{
  "n_experts": 32,
  "d_expert": 128,
  "d_shared_expert": 128,
  "balance_loss": 0.015,
  "n_groups": 4,
  "vocab_size": 31152,
  "norm": "rmsnorm",
  "norm_eps": 1e-06,
  "beta2": 0.99,
  "max_seq_len": 1024,
  "max_steps": 3725
}
Below are experts of layer 5 (counted from 0) of a mixture-of-experts language model. Rows are named router (the router's row for the expert), gate (a neuron's input weights, with its number), up (a neuron's input weights, with its number) and show model dimensions 0-63. Each number is 200 + 30 x the weight over its row's rms, rounded and kept within 0 to 999.
Before each expert's rows: a language model's description of what the expert responds to. This comes from a sample of Wikipedia text that the model never trained on.

# expert 25
It responds to: Personal pronouns he, him, she, they in biographies, e.g. making him the first, plus verbs like served or known, and table pipes in election results.
router,238,211,224,221,196,225,224,212,241,188,186,226,155,164,163,207,172,183,304,156,168,212,182,155,207,212,231,178,238,241,210,136,233,239,219,208,180,224,216,231,203,242,240,224,201,181,170,196,195,232,241,212,192,211,176,178,184,235,183,203,209,202,223,234
gate0,195,192,166,210,186,165,204,274,180,183,166,204,181,254,223,225,220,206,184,156,192,195,166,174,175,201,213,171,113,201,237,224,215,228,214,229,145,194,205,230,187,236,188,233,165,218,234,242,227,217,216,122,189,180,207,161,169,211,221,238,181,194,238,162
up0,216,210,310,198,126,250,191,201,233,159,248,212,194,181,189,197,167,206,239,228,221,247,159,196,185,183,153,218,260,136,238,207,172,171,170,245,167,136,171,192,157,213,183,193,260,204,177,229,172,162,179,251,211,227,219,201,237,240,174,208,162,229,205,161
gate1,200,244,192,212,238,168,197,206,225,183,222,197,273,135,161,225,200,192,220,191,198,219,184,226,226,190,163,210,165,164,198,146,209,211,235,238,197,203,194,158,176,189,262,233,212,175,180,207,164,183,132,181,140,247,202,227,176,232,218,235,215,220,184,229
up1,239,217,251,199,205,208,190,234,211,182,201,197,187,174,186,190,233,218,130,176,230,245,181,224,164,216,226,182,206,257,133,186,213,146,217,165,161,182,224,205,168,159,179,187,174,209,166,180,220,230,264,176,198,191,156,257,184,182,192,150,191,234,177,252
gate2,209,181,182,175,204,154,201,216,208,210,240,182,223,216,222,188,196,149,227,170,181,189,155,182,226,274,198,178,145,274,164,233,191,247,186,182,231,216,265,142,211,198,174,196,253,176,202,167,250,214,178,200,218,163,163,229,230,216,194,217,222,242,150,203
up2,223,170,198,213,168,209,207,222,196,191,185,217,173,208,164,215,154,214,184,280,196,211,200,176,185,150,198,194,178,198,192,240,216,192,208,191,216,211,175,174,183,230,200,220,235,204,193,260,255,184,199,207,158,219,228,238,193,183,217,199,220,180,171,192
gate3,206,244,211,215,195,164,293,221,193,244,202,229,236,232,183,223,173,197,209,215,220,189,199,192,227,236,206,204,174,249,207,178,186,243,192,224,222,282,212,176,194,210,192,167,216,199,197,185,216,169,255,237,205,214,238,218,178,195,241,176,194,212,230,228
up3,266,218,214,179,206,212,190,163,193,203,215,227,178,182,207,208,144,270,204,220,217,223,197,190,258,234,172,186,219,201,187,194,206,197,198,195,192,218,215,179,210,177,197,233,202,209,221,237,209,205,220,186,183,223,195,238,124,196,205,245,179,223,184,212
gate4,197,208,207,183,226,189,194,225,211,135,200,212,214,193,192,177,161,217,240,230,200,157,197,175,254,170,127,129,186,213,282,215,221,206,149,181,177,239,200,234,183,201,203,214,236,213,177,211,215,266,228,178,180,187,210,210,188,225,202,184,217,182,162,234
up4,229,216,193,283,198,201,194,182,213,179,170,215,238,186,246,171,215,213,224,165,212,205,164,249,197,191,230,165,195,249,240,193,204,226,222,174,219,218,174,160,162,256,217,223,221,234,184,206,203,187,212,225,234,222,208,199,185,222,184,190,226,182,181,134
gate5,231,220,152,207,202,179,185,160,203,198,190,199,214,207,184,235,202,229,179,221,245,200,206,196,209,224,202,213,134,245,171,243,228,242,195,190,235,187,219,206,171,231,200,197,186,140,184,212,209,193,191,255,136,211,163,182,200,180,202,242,232,178,243,262
up5,190,185,185,185,210,201,153,215,248,245,257,246,225,156,224,216,202,204,201,171,188,202,233,220,195,218,205,229,206,186,155,160,207,238,181,164,172,240,207,184,180,241,210,240,178,169,237,237,257,198,223,192,185,219,241,191,192,210,242,144,180,141,195,177
gate6,194,212,183,158,242,187,234,200,157,206,218,206,224,157,265,220,250,195,196,210,176,147,216,222,160,186,193,195,200,235,182,191,201,215,197,220,202,175,192,197,248,180,204,228,174,206,177,214,188,146,168,155,274,190,271,222,215,207,196,229,235,226,213,209
up6,216,213,187,240,226,180,209,169,173,155,227,236,211,219,198,215,180,218,184,225,185,166,161,175,243,171,182,223,201,159,189,210,205,225,208,208,264,228,218,222,230,259,212,248,164,249,198,241,253,207,176,221,195,169,178,168,210,223,253,237,234,275,186,169
gate7,182,215,184,229,207,165,164,216,211,215,224,220,196,182,227,165,197,191,180,216,209,194,213,208,283,190,187,130,183,210,179,152,207,174,142,213,200,218,227,148,204,243,199,222,219,191,144,243,176,168,205,248,139,225,188,193,204,201,171,211,218,185,256,254
up7,243,216,151,218,163,221,185,188,206,226,198,229,135,220,111,172,179,182,209,173,197,279,246,170,235,188,158,181,179,178,195,204,201,193,193,202,192,234,203,195,211,150,162,147,173,216,206,249,238,204,209,220,253,205,187,152,183,215,161,213,218,228,254,254
gate8,203,173,200,186,200,259,258,166,196,151,155,162,147,245,209,225,186,208,206,217,162,247,206,143,185,223,201,215,176,216,194,176,186,247,177,232,231,234,190,144,210,136,162,203,232,228,165,173,265,168,209,256,232,212,209,204,184,223,139,256,187,113,198,192
up8,196,252,191,180,202,182,164,185,202,193,187,214,267,197,200,167,271,168,228,223,197,115,231,234,181,166,222,165,209,211,267,253,201,149,220,219,144,173,207,147,159,175,196,209,179,209,223,270,161,260,182,180,228,206,201,208,223,241,234,160,176,227,243,172
gate9,221,206,200,220,189,198,204,202,196,212,216,130,153,161,264,182,203,165,200,220,175,174,190,210,167,229,216,191,208,248,214,150,225,255,173,225,162,206,223,186,171,157,222,200,241,197,160,199,221,198,175,190,170,207,163,143,249,244,198,179,220,223,185,204
up9,167,208,201,158,184,176,174,209,225,192,157,213,268,227,139,202,198,225,166,200,193,166,239,152,251,175,205,188,156,136,217,255,140,165,227,159,253,208,161,205,181,217,189,148,172,195,240,183,171,171,220,207,231,182,229,233,158,138,239,212,194,154,203,204
gate10,188,197,218,160,233,158,181,191,197,217,129,179,177,276,231,198,191,199,167,207,163,180,177,174,159,245,154,224,230,206,242,216,181,206,151,174,179,236,188,198,206,190,195,195,177,110,188,211,227,223,249,204,198,166,176,212,169,190,246,238,247,184,209,243
up10,223,146,188,176,208,167,215,218,187,189,176,176,154,185,206,195,148,242,243,168,199,172,213,183,186,222,234,135,180,240,214,144,276,194,156,182,174,248,182,229,189,208,200,190,193,169,227,234,251,212,221,194,203,222,222,175,215,158,176,195,232,180,198,215
gate11,216,147,137,143,237,257,268,220,219,179,162,183,286,211,215,214,228,203,202,232,220,212,181,169,149,215,229,193,246,242,198,207,140,184,183,243,216,239,160,195,214,164,188,233,145,190,207,226,244,241,171,231,206,139,227,230,183,214,214,203,225,227,178,243
up11,180,183,196,202,233,175,183,225,199,216,195,238,204,198,201,259,190,174,237,222,209,158,221,224,214,265,138,207,175,174,174,199,200,219,184,211,148,176,231,228,237,227,225,233,227,164,231,195,149,242,144,178,173,244,156,204,207,248,229,182,204,208,238,216

# expert 1
It responds to: The preposition in (and In), especially in birth details like born March 3, 1918, in Ottawa, plus infobox Born/Died labels.
router,155,236,215,142,201,189,188,220,207,247,251,191,200,95,154,146,214,176,159,205,191,233,183,180,200,177,254,220,198,183,206,165,172,182,212,235,169,204,138,183,249,182,263,182,213,226,251,212,203,242,209,216,209,203,261,192,237,184,199,242,198,222,213,189
gate0,244,194,185,191,160,210,246,206,194,130,201,193,211,209,238,220,117,129,295,177,224,211,190,146,193,236,233,156,235,187,167,219,167,240,178,184,221,161,241,213,217,209,209,213,261,239,249,202,191,205,220,282,156,167,197,233,213,237,219,236,213,218,248,204
up0,228,133,246,241,224,160,159,174,199,182,191,202,172,225,229,272,194,153,232,237,203,210,152,193,223,200,139,143,212,195,152,205,236,257,167,212,195,235,207,225,182,229,224,225,245,201,256,225,178,220,171,193,156,234,139,213,210,197,161,231,207,191,251,212
gate1,218,219,203,176,195,170,249,210,197,213,236,256,251,174,197,168,255,155,218,220,168,181,174,236,175,164,202,186,184,212,262,250,172,201,192,235,217,197,230,221,215,197,196,164,230,235,185,198,206,223,198,224,227,172,166,162,201,207,215,164,204,224,228,171
up1,180,240,218,169,227,122,153,192,250,201,235,195,185,192,200,134,181,188,195,230,142,190,231,254,200,230,199,174,224,214,175,199,235,224,207,165,208,177,223,209,166,158,207,178,238,188,239,156,230,201,178,212,255,137,202,147,195,260,252,216,148,201,207,191
gate2,217,234,210,179,124,195,245,226,183,153,237,182,279,211,170,240,214,200,198,188,216,243,215,194,202,130,200,208,204,233,251,167,168,227,165,223,200,204,149,205,164,204,192,178,206,171,208,188,181,218,188,238,189,180,226,154,242,183,253,197,232,215,184,188
up2,196,191,181,215,154,214,233,194,188,157,226,228,196,171,188,168,144,226,248,185,219,241,187,186,250,218,230,234,246,163,221,168,200,259,106,190,181,298,256,235,216,189,158,145,154,185,213,203,262,220,193,207,249,208,204,220,219,206,218,175,207,192,183,221
gate3,187,187,207,244,220,220,146,193,111,172,183,183,192,221,280,259,221,172,180,205,146,133,241,251,215,183,131,194,174,199,196,195,234,190,194,214,233,221,151,200,153,252,234,227,250,213,180,217,208,188,182,209,197,242,196,190,229,225,223,251,219,205,178,165
up3,160,209,181,222,199,228,207,169,213,222,192,202,244,160,209,169,226,196,213,232,227,238,256,224,242,238,207,229,197,220,226,182,242,198,227,243,252,263,226,207,177,235,167,218,239,170,184,171,193,138,157,229,198,173,205,231,178,236,212,214,198,222,199,220
gate4,247,205,216,161,171,177,203,259,143,161,235,198,169,185,173,151,212,126,237,204,188,195,154,206,234,162,225,239,181,181,213,157,205,162,208,230,220,206,194,187,221,195,216,189,247,259,234,236,231,202,144,197,150,243,179,159,196,186,296,205,229,245,247,192
up4,175,162,212,158,153,133,209,234,130,208,201,230,236,189,184,172,197,154,208,258,202,169,211,227,209,237,164,248,234,172,162,213,197,221,224,171,204,177,136,221,250,164,191,175,181,236,230,178,226,152,218,153,184,192,222,240,158,209,156,263,192,211,189,139
gate5,165,204,187,157,192,253,227,263,212,181,214,174,223,176,173,196,170,203,162,218,212,179,226,215,237,182,279,172,202,189,187,194,157,246,176,167,202,161,172,233,230,130,222,144,226,196,242,206,237,168,230,175,148,192,157,171,203,228,192,199,178,245,179,176
up5,241,184,185,230,232,223,229,224,208,183,226,252,203,200,228,232,197,233,245,197,213,225,236,233,245,210,235,219,210,185,199,177,144,177,259,202,234,220,225,200,257,219,216,219,199,197,184,220,154,200,209,232,137,162,154,183,166,241,143,228,175,206,242,229
gate6,191,263,232,201,230,246,194,183,199,177,237,207,202,187,213,193,291,168,192,227,232,178,173,205,239,162,227,223,202,213,259,199,202,194,202,190,182,272,154,199,203,239,209,206,228,213,222,258,173,215,191,208,242,265,193,238,232,173,164,197,240,233,211,180
up6,196,187,233,196,201,190,222,214,221,175,218,215,239,211,137,159,124,207,198,251,278,200,179,183,238,198,197,162,211,195,219,225,197,196,212,139,215,210,184,214,187,139,179,148,167,197,215,157,227,172,211,213,187,182,212,207,179,181,180,162,218,172,163,201
gate7,192,272,170,236,200,176,234,257,200,190,134,270,240,222,209,195,226,197,137,253,157,199,178,195,176,215,218,241,171,242,198,180,181,228,222,215,213,239,177,149,206,162,186,171,177,190,200,146,174,178,248,202,205,232,244,159,214,192,229,219,200,216,243,253
up7,224,238,160,216,167,241,256,221,201,192,192,205,228,169,237,204,231,214,188,209,190,201,205,222,155,244,164,183,158,238,193,193,183,203,241,186,234,258,222,196,204,197,151,146,176,157,201,156,219,210,225,187,211,255,218,178,195,196,206,234,232,203,215,234
gate8,228,163,218,177,194,192,219,222,162,187,217,184,161,230,199,137,222,150,239,201,183,288,246,232,188,166,207,196,231,168,195,209,155,254,199,188,206,221,181,185,161,210,177,222,180,182,173,228,207,184,188,220,226,162,165,162,227,194,238,257,212,260,183,119
up8,195,267,193,192,210,234,200,215,137,211,229,274,173,189,201,191,192,169,166,176,206,209,185,191,158,159,221,244,241,194,170,213,154,175,199,207,255,204,178,153,170,154,171,197,202,188,200,203,177,162,175,219,217,209,167,203,158,195,246,257,187,201,197,201
gate9,198,204,195,250,221,174,219,179,223,224,184,190,198,172,205,204,237,172,190,235,176,214,209,183,236,214,212,195,198,194,230,147,223,189,243,246,221,191,232,151,230,172,215,198,224,154,188,187,198,217,172,171,139,181,183,219,154,240,191,229,205,213,247,209
up9,214,197,187,261,186,191,185,173,205,171,197,202,223,220,180,195,222,225,168,231,183,222,181,204,199,167,247,169,170,223,199,224,160,230,140,151,198,278,172,216,201,225,187,228,182,264,176,164,187,214,257,275,130,223,180,234,227,224,210,195,215,157,177,143
gate10,217,196,178,186,188,152,179,236,215,240,237,190,207,203,185,208,264,173,173,229,197,203,205,220,195,186,201,175,220,223,211,309,174,198,185,205,208,147,209,207,161,195,197,214,236,185,189,291,208,177,244,243,273,228,235,109,195,207,137,254,239,216,212,169
up10,195,224,194,288,211,239,238,166,187,206,178,265,215,221,239,214,141,237,180,166,217,221,219,191,179,234,237,200,174,220,178,210,194,208,231,198,192,245,196,167,214,176,204,194,189,183,154,221,179,172,173,182,235,166,185,293,171,221,272,179,191,214,230,237
gate11,185,181,145,214,203,249,223,241,168,197,200,192,221,217,239,265,223,225,247,213,187,181,208,166,214,213,186,173,230,212,184,145,166,192,164,193,196,196,180,169,170,191,217,182,190,197,205,163,159,217,206,204,157,250,214,196,216,175,142,207,213,189,209,185
up11,212,169,221,137,131,233,196,230,197,177,189,139,182,196,197,183,186,182,211,248,144,189,231,194,197,172,226,172,198,148,207,180,196,180,213,205,180,189,211,241,210,148,183,212,214,230,220,182,165,203,124,175,202,157,169,223,199,214,187,220,146,228,156,131

# expert 29
It responds to: Words opening a subordinate or new clause: which, that, when, where, but, and, It, and commas after introductory phrases.
router,158,252,207,176,175,190,208,208,180,201,253,226,233,169,205,189,153,193,172,241,154,196,216,151,262,176,201,200,217,198,236,263,185,153,185,216,229,190,200,193,209,186,223,280,236,202,236,193,173,176,211,212,180,209,299,172,195,196,183,194,184,197,210,211
gate0,215,228,237,181,222,207,239,218,254,227,199,212,167,201,212,189,189,246,203,191,246,264,148,178,190,213,191,217,160,194,124,242,183,227,220,230,188,159,181,200,162,236,200,217,191,228,222,255,204,227,195,184,190,194,229,116,232,257,136,169,223,189,210,139
up0,193,159,187,220,198,213,178,222,200,185,209,213,166,217,164,93,203,220,247,196,187,226,162,204,196,189,148,200,244,132,171,198,219,203,182,210,161,159,211,185,180,161,221,176,192,211,229,154,163,179,214,226,191,228,209,203,233,184,196,194,225,199,208,174
gate1,214,244,198,156,172,218,168,205,200,233,214,189,159,180,232,142,204,181,206,215,206,247,196,191,222,210,221,172,223,218,244,143,175,226,188,223,180,217,173,202,172,223,200,196,223,204,230,186,234,205,199,185,197,185,185,172,159,204,155,187,175,220,171,161
up1,202,165,202,198,185,155,169,195,249,201,274,222,195,162,161,180,190,193,223,195,251,151,193,156,197,172,199,189,216,181,147,210,179,215,200,191,143,202,231,235,213,222,185,204,194,275,167,273,179,185,194,237,207,164,193,199,218,200,217,140,168,176,192,186
gate2,181,227,159,198,223,201,176,257,197,219,191,161,239,179,193,242,196,195,189,186,176,203,169,279,184,191,196,222,141,258,229,243,195,181,180,176,236,278,185,176,194,228,199,148,259,205,186,194,218,203,228,240,172,236,164,198,181,195,158,197,217,224,232,219
up2,211,204,183,196,237,184,191,209,182,187,222,226,213,154,206,200,181,206,170,192,166,205,210,240,190,231,225,219,170,263,258,201,161,192,233,189,183,248,228,144,180,251,156,185,192,213,188,217,231,165,196,276,219,205,205,214,208,177,217,201,196,234,186,220
gate3,241,241,170,225,224,215,179,189,151,201,199,185,163,200,182,244,193,220,184,180,259,241,251,192,158,247,216,219,256,270,218,207,228,212,228,229,188,211,216,221,187,175,199,190,213,196,194,232,226,208,161,187,212,198,170,206,185,132,201,219,147,139,232,250
up3,237,214,170,232,180,193,177,188,222,199,193,204,138,178,181,227,154,184,165,172,194,181,213,178,210,261,192,168,221,219,197,209,190,142,213,166,185,249,197,222,201,215,196,220,223,212,169,156,225,224,254,215,225,201,187,227,202,182,217,174,216,170,206,233
gate4,218,266,186,177,282,222,204,180,215,176,199,234,205,203,205,187,205,174,170,153,197,209,249,181,205,166,196,188,235,235,208,189,144,173,121,223,211,229,184,223,219,231,144,244,199,196,205,207,208,171,246,177,230,163,194,215,212,236,206,195,230,196,167,187
up4,249,141,230,214,167,143,212,181,227,176,221,203,201,227,214,206,265,173,188,189,192,217,139,172,194,208,198,175,223,220,201,190,189,226,202,195,135,175,214,190,221,263,199,187,200,169,186,190,266,215,177,197,200,175,190,201,202,171,187,221,231,196,152,196
gate5,206,270,201,187,217,202,253,241,203,258,222,214,193,167,197,190,208,188,198,190,198,222,180,156,179,185,240,223,205,233,210,141,165,205,185,180,249,254,178,185,141,227,179,231,273,196,161,140,209,224,182,208,184,166,171,241,195,212,207,264,205,209,176,189
up5,138,203,210,183,170,185,185,205,187,165,205,170,224,228,237,220,185,174,231,196,162,236,254,229,186,205,138,176,225,151,175,245,199,191,193,131,154,239,176,172,265,177,129,204,189,234,157,217,200,207,206,228,195,188,173,151,194,202,187,184,228,205,198,192
gate6,199,188,210,198,215,162,249,171,215,215,198,218,207,245,225,209,241,191,172,189,158,192,221,228,194,139,216,147,202,202,227,163,213,221,195,211,184,196,158,152,205,193,180,201,218,241,240,158,225,191,235,222,182,145,212,139,182,214,130,212,139,171,174,135
up6,174,187,182,224,206,205,229,175,240,191,202,187,183,202,237,198,248,152,167,151,216,185,190,199,206,197,218,144,203,210,193,152,231,175,175,216,197,185,178,148,189,237,182,165,178,208,270,222,205,213,203,154,155,150,209,171,182,169,170,216,167,214,189,153
gate7,195,178,184,221,191,228,198,217,178,158,188,238,177,199,229,187,192,198,149,227,200,252,156,189,197,254,185,178,226,185,212,194,157,182,211,250,171,186,156,108,156,194,209,214,216,168,206,195,168,231,201,161,216,267,211,126,210,217,188,194,200,227,284,158
up7,211,193,246,207,229,274,185,174,206,235,196,181,250,177,205,193,199,221,174,209,217,214,138,192,220,247,257,199,158,194,228,123,195,237,219,211,257,247,292,206,220,210,193,258,189,208,239,211,180,243,186,171,152,180,210,259,214,236,187,195,200,176,193,232
gate8,192,176,189,214,170,233,193,183,196,184,165,201,223,234,162,197,224,225,183,219,244,180,263,214,130,231,246,216,200,319,156,228,221,219,219,173,221,191,179,161,203,222,198,208,154,186,214,175,205,221,181,167,223,205,168,187,223,215,192,202,224,220,193,204
up8,157,222,181,193,207,201,187,206,168,170,183,226,212,178,219,211,208,235,208,146,130,223,209,258,254,223,210,179,192,187,280,226,205,203,222,201,216,190,195,220,225,226,258,191,228,152,201,222,132,260,186,198,145,221,180,144,155,220,197,212,207,232,216,270
gate9,216,201,166,180,210,172,219,189,215,175,246,153,200,198,223,154,289,210,176,247,188,217,168,176,188,228,203,196,276,189,148,247,242,214,206,175,179,202,157,183,180,199,207,216,232,190,204,233,215,236,159,219,182,216,213,144,237,120,183,180,172,207,239,211
up9,228,215,224,197,166,196,201,190,208,228,183,208,199,258,225,272,199,159,133,220,244,213,223,226,188,161,165,153,219,181,161,252,156,190,181,237,176,190,208,213,192,205,203,169,193,179,198,191,193,178,223,191,197,261,196,220,180,221,184,209,169,221,198,196
gate10,178,201,190,228,222,182,271,195,235,164,200,167,195,238,184,215,173,201,208,250,201,179,178,168,211,178,204,239,210,188,230,283,210,250,150,183,200,180,195,242,126,159,161,197,178,167,209,219,201,173,220,192,203,196,245,224,264,196,199,250,175,155,187,193
up10,237,255,217,191,184,238,168,162,174,187,191,202,180,166,168,251,224,211,168,207,213,174,189,186,196,227,231,237,174,179,221,167,229,193,228,189,234,165,226,174,195,135,215,261,209,212,231,149,177,202,168,195,150,170,201,181,192,203,180,242,162,200,198,233
gate11,203,171,164,182,198,221,207,255,184,156,179,202,237,246,196,224,210,201,262,244,200,235,156,231,234,196,178,206,141,206,227,190,156,172,186,237,217,193,197,204,227,187,213,181,246,170,217,146,156,159,196,200,174,130,194,244,209,191,155,206,216,230,252,210
up11,233,198,215,183,205,226,219,189,275,144,197,158,207,197,206,163,222,168,258,268,166,162,231,223,243,224,174,206,243,186,203,198,205,243,180,281,182,247,183,192,216,229,245,183,145,198,169,199,195,200,166,161,241,198,202,189,183,194,187,252,126,232,231,209

# expert 12
It responds to: Commas ending a phrase or name in prose and in thousands separators (Derby County, 2,836), plus despite, during, including.
router,179,178,159,190,241,180,190,229,198,167,175,212,199,272,244,166,191,182,261,208,206,225,185,217,223,204,191,194,202,200,175,222,189,180,179,192,178,214,233,192,168,224,205,201,178,183,211,194,211,194,177,184,198,179,237,263,260,239,202,202,216,162,195,250
gate0,138,174,209,200,192,167,205,156,178,177,174,193,224,175,215,214,253,199,157,202,233,180,176,151,192,186,148,182,165,292,268,228,251,192,223,247,224,186,240,234,203,274,209,236,219,197,222,191,206,185,258,202,200,230,248,190,241,213,190,172,206,247,202,161
up0,186,196,202,214,180,169,202,199,175,205,284,162,270,172,206,245,162,199,204,193,169,185,211,201,161,163,176,213,186,207,208,241,209,196,188,179,250,195,150,247,174,180,164,257,251,196,161,284,216,165,215,228,252,216,189,186,213,188,211,197,186,205,175,184
gate1,215,240,185,190,156,270,205,207,201,240,213,198,227,189,195,242,173,225,183,182,230,290,227,167,230,184,197,236,191,187,231,122,223,208,157,198,175,172,223,186,174,193,198,238,229,249,191,273,177,237,213,229,217,204,213,223,226,210,179,251,241,170,190,190
up1,202,218,207,182,225,215,192,201,201,151,139,163,263,229,230,255,195,158,187,150,183,200,209,180,161,212,183,181,191,187,169,205,202,191,204,168,181,197,246,209,226,207,241,212,190,212,198,267,176,221,216,226,218,160,187,230,196,193,187,185,208,161,209,247
gate2,210,211,206,190,139,158,208,226,195,196,195,150,199,200,198,182,176,206,155,212,195,193,272,197,198,206,183,168,161,189,226,257,214,230,178,196,197,251,164,265,107,215,218,244,218,163,206,244,141,215,207,249,192,175,198,152,231,276,216,199,187,216,228,209
up2,237,233,232,188,163,181,215,211,167,237,196,159,148,169,208,170,193,182,155,164,214,179,244,218,228,171,149,148,284,159,209,218,196,230,146,223,211,225,191,240,137,227,194,261,189,201,235,182,195,222,198,218,193,175,222,179,229,222,195,164,158,214,217,190
gate3,198,172,148,240,206,234,200,212,179,188,209,235,186,196,233,182,188,216,181,202,228,247,197,179,179,164,228,223,189,223,208,200,269,211,230,242,192,217,210,195,196,228,222,192,195,177,151,159,216,227,168,189,182,186,212,193,174,276,269,215,234,260,180,219
up3,187,223,214,166,185,192,218,142,207,181,224,186,203,211,197,209,210,214,210,241,165,188,221,240,150,271,184,167,185,228,189,226,146,179,224,178,206,150,202,210,206,205,163,205,188,207,235,243,181,156,193,210,242,214,129,197,233,152,182,170,179,210,223,184
gate4,210,258,214,261,202,202,253,182,208,270,218,218,188,161,206,153,178,208,212,202,216,211,186,209,222,212,213,183,168,190,227,274,243,211,175,204,257,208,182,239,169,234,195,181,177,213,189,184,221,221,247,165,184,227,216,222,185,217,217,236,208,195,201,182
up4,216,189,232,210,197,186,242,213,213,230,211,212,195,205,198,179,253,167,188,178,232,151,193,196,163,208,262,262,252,245,214,237,153,202,147,185,215,216,165,185,166,257,164,185,180,186,188,231,220,215,170,201,173,191,222,217,250,135,148,171,215,215,267,175
gate5,169,166,235,194,200,189,201,217,252,181,209,209,200,237,216,193,219,136,204,179,198,196,197,216,190,235,206,194,208,224,182,232,254,209,155,231,227,196,155,156,194,216,181,232,254,168,219,171,253,248,90,196,168,186,186,187,173,158,175,228,240,201,214,207
up5,191,198,184,205,218,234,191,173,201,178,162,227,177,164,217,234,203,264,192,151,203,221,210,253,199,182,220,183,197,159,246,176,154,198,259,225,185,200,222,143,224,210,179,168,167,216,148,206,194,149,230,192,151,228,154,221,168,196,200,123,235,237,165,197
gate6,192,216,176,223,217,230,201,227,179,171,212,162,183,182,223,189,179,142,234,233,135,205,204,193,114,218,204,208,242,212,215,207,155,180,173,148,156,190,191,181,224,149,206,201,225,213,224,174,176,201,239,246,130,162,166,195,185,223,201,215,209,206,205,196
up6,259,216,235,145,209,188,213,211,233,225,199,248,227,174,144,216,164,273,168,166,188,213,223,197,208,246,206,241,210,203,258,190,187,196,208,197,163,188,158,167,179,172,231,247,226,206,91,229,153,206,237,194,236,192,196,174,203,165,233,195,239,200,175,166
gate7,189,206,153,174,180,224,249,220,255,204,217,238,192,178,202,198,202,227,180,248,240,213,300,246,195,191,211,147,241,205,208,222,118,213,177,163,183,203,249,203,218,238,201,163,196,168,184,236,200,199,240,217,172,177,191,163,224,198,190,194,190,171,171,109
up7,193,198,154,240,189,204,152,164,265,167,173,204,198,212,222,204,183,188,165,194,183,165,262,212,174,204,214,181,196,208,154,199,193,185,182,191,258,241,232,187,188,255,211,198,209,167,188,156,231,200,216,265,226,205,211,196,198,145,239,198,216,147,208,209
gate8,207,177,223,184,179,160,235,239,204,200,220,254,214,207,184,160,183,186,137,184,226,244,200,211,248,217,207,193,220,152,223,238,164,188,215,220,207,185,218,194,231,199,265,261,197,190,172,239,174,246,156,188,154,202,171,180,192,137,221,257,198,229,226,223
up8,179,194,205,210,195,239,208,144,240,172,172,242,219,147,240,215,230,164,207,195,133,174,205,205,210,133,192,186,225,197,228,220,212,173,199,289,228,147,170,192,186,212,177,206,221,235,154,241,202,191,221,186,227,199,192,195,264,130,146,137,225,165,203,169
gate9,245,188,209,182,201,204,249,266,219,216,220,215,186,198,187,176,180,241,188,254,241,222,225,221,203,214,231,191,171,225,215,199,142,217,123,234,186,197,205,240,209,156,238,245,229,150,221,218,219,212,232,250,198,188,219,204,206,227,202,191,223,250,251,157
up9,242,210,151,184,151,226,255,186,225,253,189,229,216,201,206,154,216,182,191,196,157,208,181,177,213,184,240,193,197,173,239,226,185,190,245,215,177,193,207,167,180,179,227,266,219,195,208,242,208,226,217,179,239,195,187,179,212,278,214,246,173,219,227,195
gate10,185,179,236,212,224,181,179,215,211,149,178,143,224,230,197,191,220,201,203,222,224,164,183,162,154,226,162,201,241,154,180,247,214,177,142,180,244,199,253,186,202,150,195,190,164,165,172,154,186,175,258,190,219,195,190,219,157,197,205,203,269,207,194,200
up10,170,249,224,148,159,274,218,152,190,243,208,215,176,151,222,210,146,269,190,193,216,199,263,170,232,190,190,222,204,242,195,219,160,211,245,210,165,185,179,178,179,220,179,208,251,181,194,219,200,228,176,255,163,211,212,140,187,126,204,210,151,185,175,184
gate11,203,192,154,197,189,149,197,196,231,218,269,135,201,162,231,195,251,158,200,182,204,183,198,231,169,208,210,171,211,260,230,230,220,207,165,179,228,192,235,237,151,198,157,204,180,230,232,223,142,162,182,234,240,226,195,174,247,234,204,204,246,188,155,152
up11,133,184,238,113,145,191,157,186,204,220,226,211,172,166,249,185,247,176,188,187,206,212,205,194,179,231,156,185,232,180,202,159,226,245,156,206,224,155,218,217,231,225,196,207,188,190,162,213,220,179,143,208,223,183,181,213,185,191,144,199,176,166,178,185